Weights of a small mixture-of-experts language model, trained from scratch on English Wikipedia: a shared expert of 64 neurons.
Below are experts of layer 6 (counted from 0) of a mixture-of-experts language model. Rows are named router (the router's row for the expert), gate (a neuron's input weights, with its number), up (a neuron's input weights, with its number) and show model dimensions 0-127. Each number is 128 + 32 x the weight over its row's rms, rounded and kept within 0 to 255. Numbers have three digits each.
After each expert's rows: "comes after" lists some tokens at least twice as common just before its tokens as in all text. This comes from a sample of Wikipedia text that the model never trained on. Tokens count by the router's weight.

# expert 226
router:121169111095140189112063119081122095109167175083084125176116094180200116151115146146097129171110107120170109164111104084058092155119143153111176085158130151120099105120187162165146166136137108071111162145157098143103064168115124099161144130108066156075065122154131151142075106166145116091096192148153098121076103182130113113175142094103165154122102153114170144157134149152121131102107
gate0:148127150147153146128149096085161112101112163129087093110113194151142096180082090110087172107086166116127174126126118139103118103146146088124119136178128102137113181060088095157143105145065162072103061127131110133198191150114207140101157139129117132146095128121131137166129127111171095156106134050112163165141085119122158166090079136102130126118168115139211140202145180133120094114158
up0:111100044115035092081123155120147136090140123200178095113117091149154147061163125110119112135087182116108105191152100102112141145146132096134163139127126092083130151097137121147158102150131148098120117125134211102125165110147184161185123092215184105139139118088157126113156084078194114157108130127147100111138148113120130127147117109083130143152077102165098140085147146071186130106113
gate1:122196133149119135094142210139080141184119134070133147133114120184143070077134179073127097109176139083111130091142158138091130158132117185095152141107193102206098061174091169107081096159131158123099143094117112124160134133135126124124114143181102176126119127075109112124135158118187097139115119139120211141038123115143090110112103179132152184118101148116134125123130140095116098096149
up1:117185119130145150120151208152120100178181116092126170097149120115161095095134150070124094101187171089119091111139161164116186156137149155126146114124159084190064066160063144106079115194119171109103135080137126092133125138156093133154107109171149185113084079093159122120126118120137092143143093127120161169046103115117116104077109195128158161122106118120117114119105124083151090084139
gate2:135169072129177151131129132133067153123144142117109118109087163231138162172088111085130120129106131138189114162121108119118139142140105074124143186108129166117096087175159163100120100168084147124114088123159171107136117160110147153116106191182083130061174129094110124148131168179159116150131158024155130143075107125153142147144103104140120143140161135077171120126075150140098168049126
up2:154112106104162158109135148140061135124148145100069126117099169227139158139134109098111139120111117138202114177101121111116148148136088100124170167111135132106084147171148161109113142127093128128146105138147116095167073176107128128086129166208131093084189082100127142128109215165158144175159173058124140146051125145132159170126124105132123139137118104076168115148088141127063176081123
comes after: " |", ")", "|", ".", " information", "\""

# expert 125
router:172124153090170089089167121100099137154088049145124180178095124106067136125139166092116110081109145118087140177101135097149150066145134087165159072096166145130090126074107126126123208128143144158116180164150088117146068137075148188112086153092186170146112131083106136094150165130162101115112130095148148143120097118063162176100140151109090170134102148176156128148119154148155111125077
gate0:149155107108155109109151180128117118202123148061112092171140138101125110152131120134120097091165180122122150112150154096158122168109120126098094132162127089175135072106150149133126138195149087152126101145148058088086111095153128137126054102093135168107109178132096142112151118133136153108078179123170169087079116172225093119064166146128138123168131110105105128122098151188182202089120
up0:171154167127163069166165136130153160186118141066147078152113086123109124141139149126124097076088153153086113101144095093152083146111094128165106118146101150151104104109138108107144130120130092159147131124166055110062115114144127101078103072122164171128114186135059163129124106104174163107125158158142127107100133141205124175045161128147093130064156169150126111090095153204116186120113
gate1:151088129169138160141115134138151157185133101147122116167185118108079117124119088120159155108150124116073147146069082158127138120113118172105188134076132139101135111136088078038114177047175147125163163122095161135104146121141176115151149087089099133161051112162173081156095116144158139104125154156082137161138126056108152109073178144172096073104100148167143096154162134121132144151179
up1:130156122091162114174150128152073095075125098154137167128097175117202160097114124098133151139178128132146072128100176151116116182143142082146104152152137101186122164101157111158091142142065106131166079170158089096149088118098118128173126113229137162094166090109103182098148155093094144136142100199118127119160113147147110199160080123111160149179130105154125126135080086131115155122068
gate2:092099089168165127145151090099125135182130084136129180088148085145178152137088093169117144118129117121175192163058180130191117133108116091129102135079120148164155112132182096108148132160067111114168155175145098109206154130095113127157188139105100143087120138115192130168188177155097130113082153119081114123109093127096134128133102190140139115130125101122101083073125130199087155159146
up2:056089119108088082121145097121137121125154169123137069122170145145137167141141105124116066061113140076136108176106171135136141107117110180086205090130137126072165115114123144104180117080200126109139160159113148154104118095129095089096082119106068115132145109164147102162106187144175159128153181104143186109118190080169089091109154158146133105151184119122110176152166154123069113157120
comes after: "–", ".", "-", ":", "°", " ("

# expert 232
router:171150077103120155135162142129082130125125156109102179143054076106083145150194150106083112087098155137100163148152159132160128078106122124144189076156078128120091091132132140147161192159151180156143166101162151148172108162156083116132080173105163164145089098120129099128154176171162156120112166097145149131096111063135156160169107123078111080071092190150113138102105163113138111097078
gate0:055117194095195114167139137106153058111132087191192182096155098108141106185138128107146209108103109136179101124146084097126095088137107153155140134147184165059162117096092089145143119147097123118132145122102127128109147100127087159118130180151145109117073144090164120152133122087130138165088116117109104055168132074127186105127169079158165167134156136119140113103136107139192130124103
up0:128133121183109121141187140136118215122135152092147086124144107144167168095069138152149103111094139105117123111137185136106200130177147131073152136100072090129115090125070093159142132120104083126136137113153140071114097119150142099117119111112137177084128079170100086076164145141100095129163172196181143119162123176117113139158081159113149166138185213105128106117123129181052102112120
gate1:132118167113126070140149131136147182158186130112121199102169135165110094130129089087153131132132142181099137122080128155154127152090131183069163129138105121093201090174174177130111127083137118150111087075122187208082092163113142114064127159101062109126099100069120142119137107159167129121191096134138127145160196129119136092113107143199133133103126123123090074120124124179119105127095
up1:128125071170133193107125116128096101088063114151143079136107103117141117117120153137108112091153064101165107125176122125131135160151118067172105140067125133129090156111124074113136134156109122095131159187146089057159184076165125111223133090165163132104164168180117126143146172107061103147102141144131123121093077150126099113127143112066151096154119126109152150156141061112206135091161
gate2:067159111150203120118113110129128104118114157095201126133146115130102138159113148082130092177139113139102137052139048151142174161076138154183117064121167129082136167132092165100158103156145124168168198045074143152115148149105063119131168138126102142129121118168116150184161149110108126148105140128173143097134160092156121146132112130110100128048157193145109078081140091140132118140135
up2:176079154119038135177137131120127153162166077171061144136118128137128071069106142168118179087141132103143122182117200099092092115210105110064128194147142089166134089145134097139125140145129130060082065180168108138148123118118192135098108152114142113123125122090115141124097099157113107129167126106120126168126112173119113140105128145113157119215098075136132150155082152107137134093125
comes after: " (", " |", "–", ";", ":", "{"

# expert 170
router:190113082090142069177175107088153121104128102090181196159088089106090143137112157147088103125093158104148108120157094143138117108118163079165150069140107131149080137074101115123089189131123163142159150161152136069143068158137080094141100124071153171170108106080116093110148119133169141102126105170118164164133157077137132174190162148105109129085098183170142142154091156139157126097084
gate0:086142121087132134132177101118166131134088100107118172097173129119085164132117052160112066138115123095153129102135062183087082130104165085158125153132117116159114140123143138124186118158191148157162112126149077072096113145150080117137109095103058118122090120174134141104162125126162090162096190192095137180095129103114115166179169131202096137124168140153122118119195139164067109107158
up0:158166075135134128122137101117171066143155127102081107157122092159067127142188121084183123184091127155132143125149128101112130075107062100061168152150094148168112153141130127092126143177118065138189149134082099131101147111146068138115105175074100133151124118119135149140107129124131135164115226129148195158144135112159093094132137161065175127115112107149162184136093190177148133119172
gate1:181174190146116111158149117112158150062115176203170127140153071155102079140167114163106143118116106140095099106147121065161101176117189162134079103182061148133142105102139142089170123108145152141095175175094097091103084129139103104146141144117105120113131106138123164129133143094186127155169089117095073130150130110164113128095143044074160114107127167109168092164155135139134173129058
up1:129162113163174105123162128183157137124146119130114135154099114086045168165176121114100128135177061093147169159185196149151137071141158113131144139140157094184165105141149120145164143171148130138115108145093095085131103143089115092123121195070146164110080139099146134120173082162087115120115144092113135107068097141132158186149137084147060090077086093123139173107132141096063085122103
gate2:107178106162110104091110119176169101209136124124117168144131126164134135133146112102087093076128132151201107124105132142165130108089052101122069147177070128111095110135141135133096143184110117145113124101162157104128151101078066128082146177106080162131090188128207144165117064116138136212136107131134155099102134118108170115155132127141096083146108171095157120096096187141188115108100
up2:101207107116088122118128107172148115183153122113105188135165148137133158132175135127114083089143128093170125137165109124147126089072073108133085145199059138105133130125131131118107155155108121076142154126126155129175118123102045185084139159137135176109130148167176154133145109111097143180145126105142145116077123109141168110157121112126086120121097136064107185116087211196191079093097
comes after: ".", "–", ",", " $", "11", " 14"

# expert 55
router:091139075174100087180127111133127114181146130136117170109113129104174104167177144130087150039193083136118107120151136142161155124137103150141105180101132153072098177111155076083169171137105107098131137103106200080113111130125123136072169173074156164159183128115165092114119189111081158161109127144107108152116110081097105095136115064175182091145099135095155155146170143136169134108134
gate0:188114107154102139157124116108114135087097143133109108042135092126096108126177116078143131146169161198069138121078160088108177122145200090131064184130095158126100148192084107133097141157116129124114123123119117126124147125129094151182157176189127120229155109089109091153160157115090098131068117139137206128164136140161173163099093124128136138106150099153164136142140133135127112163187
up0:103152195094181115094116200167119140135156101095152130173134181114128166126117084150125139092123141066175111131150083136122102165141066173157149093180154119127171053078164165125137071112152143132155145091120117109111107130113084148117115101099119150047081170190112170137148094104165140148171137100126105096104058111133092083161169126159108133094106161128140140078121096087115163148080
gate1:119156121082112140125122117187086163120147147130152107075130120118092163143178175162126151144113196107193123092121089197140108103126121169177062162117138142106140102212100161091110182194157135153176152095186129112085099144089135126135143120105098058203115148109066096145113113167114097122136152140120143120089097143085127118121076102103105143121159112061112114121119118135083143184163
up1:142099118111056061118109155117097156116140081134062067123115148160190126151236116142135154169130104176140111134133061112168088090141110126098155058146142091129116156136154138179145197138131152121102173125120138128095158159178136153106170085174119120139137098082114096134164107112076150164166126078101153179132139139102120154124097163156145125116153086108162115075137157136066161154091
gate2:117127129114143147128188110098128088104149144135168159206136085125124098121083155129072116115155145165114107135148130123152164189143087146067121084090121212131146149134107092087115140123106125160104122137080162122180155149108138160173110131111159130149213108078122108141082125164142084099083131081179120104154095080123087109114203113072125148109166188184123130139119052145107105070122
up2:118095145068161140101084124158139120180167136121077080122183135139142133207112143095142138104168117147122160137192104143106089146115137171118139117143122128124109090160155061105098162131120107104112084105155121139103151104096177089112148098182073170142079089196117123154136129092117162137097112219165126129134134103183203131137135153198101153087134104086144074062093098123104136106164
comes after: " of", " in", " at", " on", " to", " from"

# expert 53
router:129170126108171177097096130063114115143144152113084182085126090135172152098117145101128078164095093098105153113107182117108177158068086151112108075117134151110170093128155100137107173167132103084138167088161100135070122168099092132156106144152154196132096094177136102130118134150167163107090142178051091160156086126139142086180124105108174157161097098129157089150177153168169110099097
gate0:173093112097155190135105179160132154174150113130192100105100126140146098085141104151084118094148097126106190094103083116112120117142170175056117123117166145135163124129088159234106137173064120117159156083133160119167101083195069110127134122133205157133120168093158117123135125157153134140121133111124112115174092125159144117114099054126171145118077125158067089135116110119072134117100
up0:090147142167030111097123116119129146093178144152124146174079101078160135104134154160131172088046148126132131132177192166194133091121065099187156150156127135104060134151111093066105079096193127100112131118148118171080163143088171157120113084140124101132154112144145124085127135107140138129149136101144091082080158098125117160126149133104126090172170127104095184132142126081170103146159
gate1:137121128086184133101086097129085155127106152103079092121134122149162094182214196147167142090132125119094131134129129216135144085082152198142103074187126104160131107095087129147114088149102121087125124122123065162119102082143142166155054145152145230081069130132152150118112148137127140141105141142161132118100198153161147119100122144140171111163141155091138108100124156155156102154124
up1:158131108132185130123114107072042117075110130134087068119140150163149099192161210123171152171114091154110122125145156139171187126103145164128077164138151149117150056119122129114174117151112078131119161113124082149120127087069173139130096170129124151123109125085134145106111103115129157181103103191135152097099159159198127105133133093147155083172173161080163093099111192155102123130096
gate2:111162161127127103099179095089123120111119100154130106093106120114105194138089154179171183086122129077158128226120103193137091134144118110104117098112081184186150112094107072089101113143105164175090104110134167136099127147055101160143132140147112178191095149154152154055147116103105132083092154120087092095159093120117151152115124148074119098135167199126135137096146134176117121144101
up2:098164140112130104116139120118135142184091110134134182070070144122195176118107177161115158114114162115136157143105137166136126175128125088055112113172142149165150141082095061089032149136098102137113095101137159129096138141064109105115120135151129173129134094125137118103172141114137114086061125140093112097176103173115147209128140194064116109166154165117127136114100160180177110172160
comes after: " |", "|", ")", ";", " chronology", " To"

# expert 169
router:125121089090097180164108154130164101137171144101081127169165095162163134137109065163109100141150149102161098155085080069099137170175150167138103080179145134096114089162147149143156167104090101068122156154146093077092089153132092129157176145095133155070091119170106162210071172177102129118140150158171121168087125153108157099155140114120108111153075108124151143136099172171120099091093
gate0:136068129129093136145126135123191133120143063090151134076141143090107107106107063152085138137104090136176134206066160129216060113087159136139182078124131121141134198116101101129164096132132081108122139141106175134068137118148121170111186100158136118117171125161138111162123200164135149094145088162095109126114159184067180160126121098148096146163100134137108125123124112140100159182122
up0:113117129133076179100158118109185145162139150136123167133198131160077109084194112149152144138154128102126135149122091154125125164126122102129086123088154081121098188132125143128059099126097095105078145181131116105148219168146109150109163083147190131143170085029084120094121145151068146119163097096088152149150126114113153081136085125172155141102133170174127183134127091125090131172107
gate1:160083152125012131160165149102086122113164127124130129077149151129142127134120111151132166122081095124165099121098090147084083139044154117155141104155075149081163151209117083076115128131175140151135173117166130195139178133131123126104159120123130125209157141174115154144143155122120104104166121100184186108140123180106142134132068144153124134156111110129084100104171141167076142159083
up1:101094118172098129143106098103106136181183123130107141156203086145118057110129090119124211093119090135147135133141142107091113132089092150068171083105097142121086100123104077062111130094177127167172154136134146165125130113123098185094115062132147110196123094158104166111127112094141144075162138126162132122177169117098150111174143158104175159125126203155107152155133073176128146180103
gate2:130117149107137076101162144194140146163111098156099150109106130137176140193141142157178154189126138124147153164136088082093117099163135127134125105089122077117066127166103143074123112124116188107071100118179095143160125143191138113121162112102103110103167103080081126083142160116085173064108145107136224138084118101207159149084123201119118154146104100126150190118145105143127128126155
up2:164147130153115166162129092070080102130159169105118095116078098143104132049118121115073136091123096126139090088090162178151132153090129104142145163151144134128161133062161105156107119149143069191176112128077168133099106100090131148175100118125192115173100150171166166147134117149140085205116156133144062114173135171054118104208109100142136121114147157126105094127117140131098185117104
comes after: "=", " |", ")", ".", "|", " information"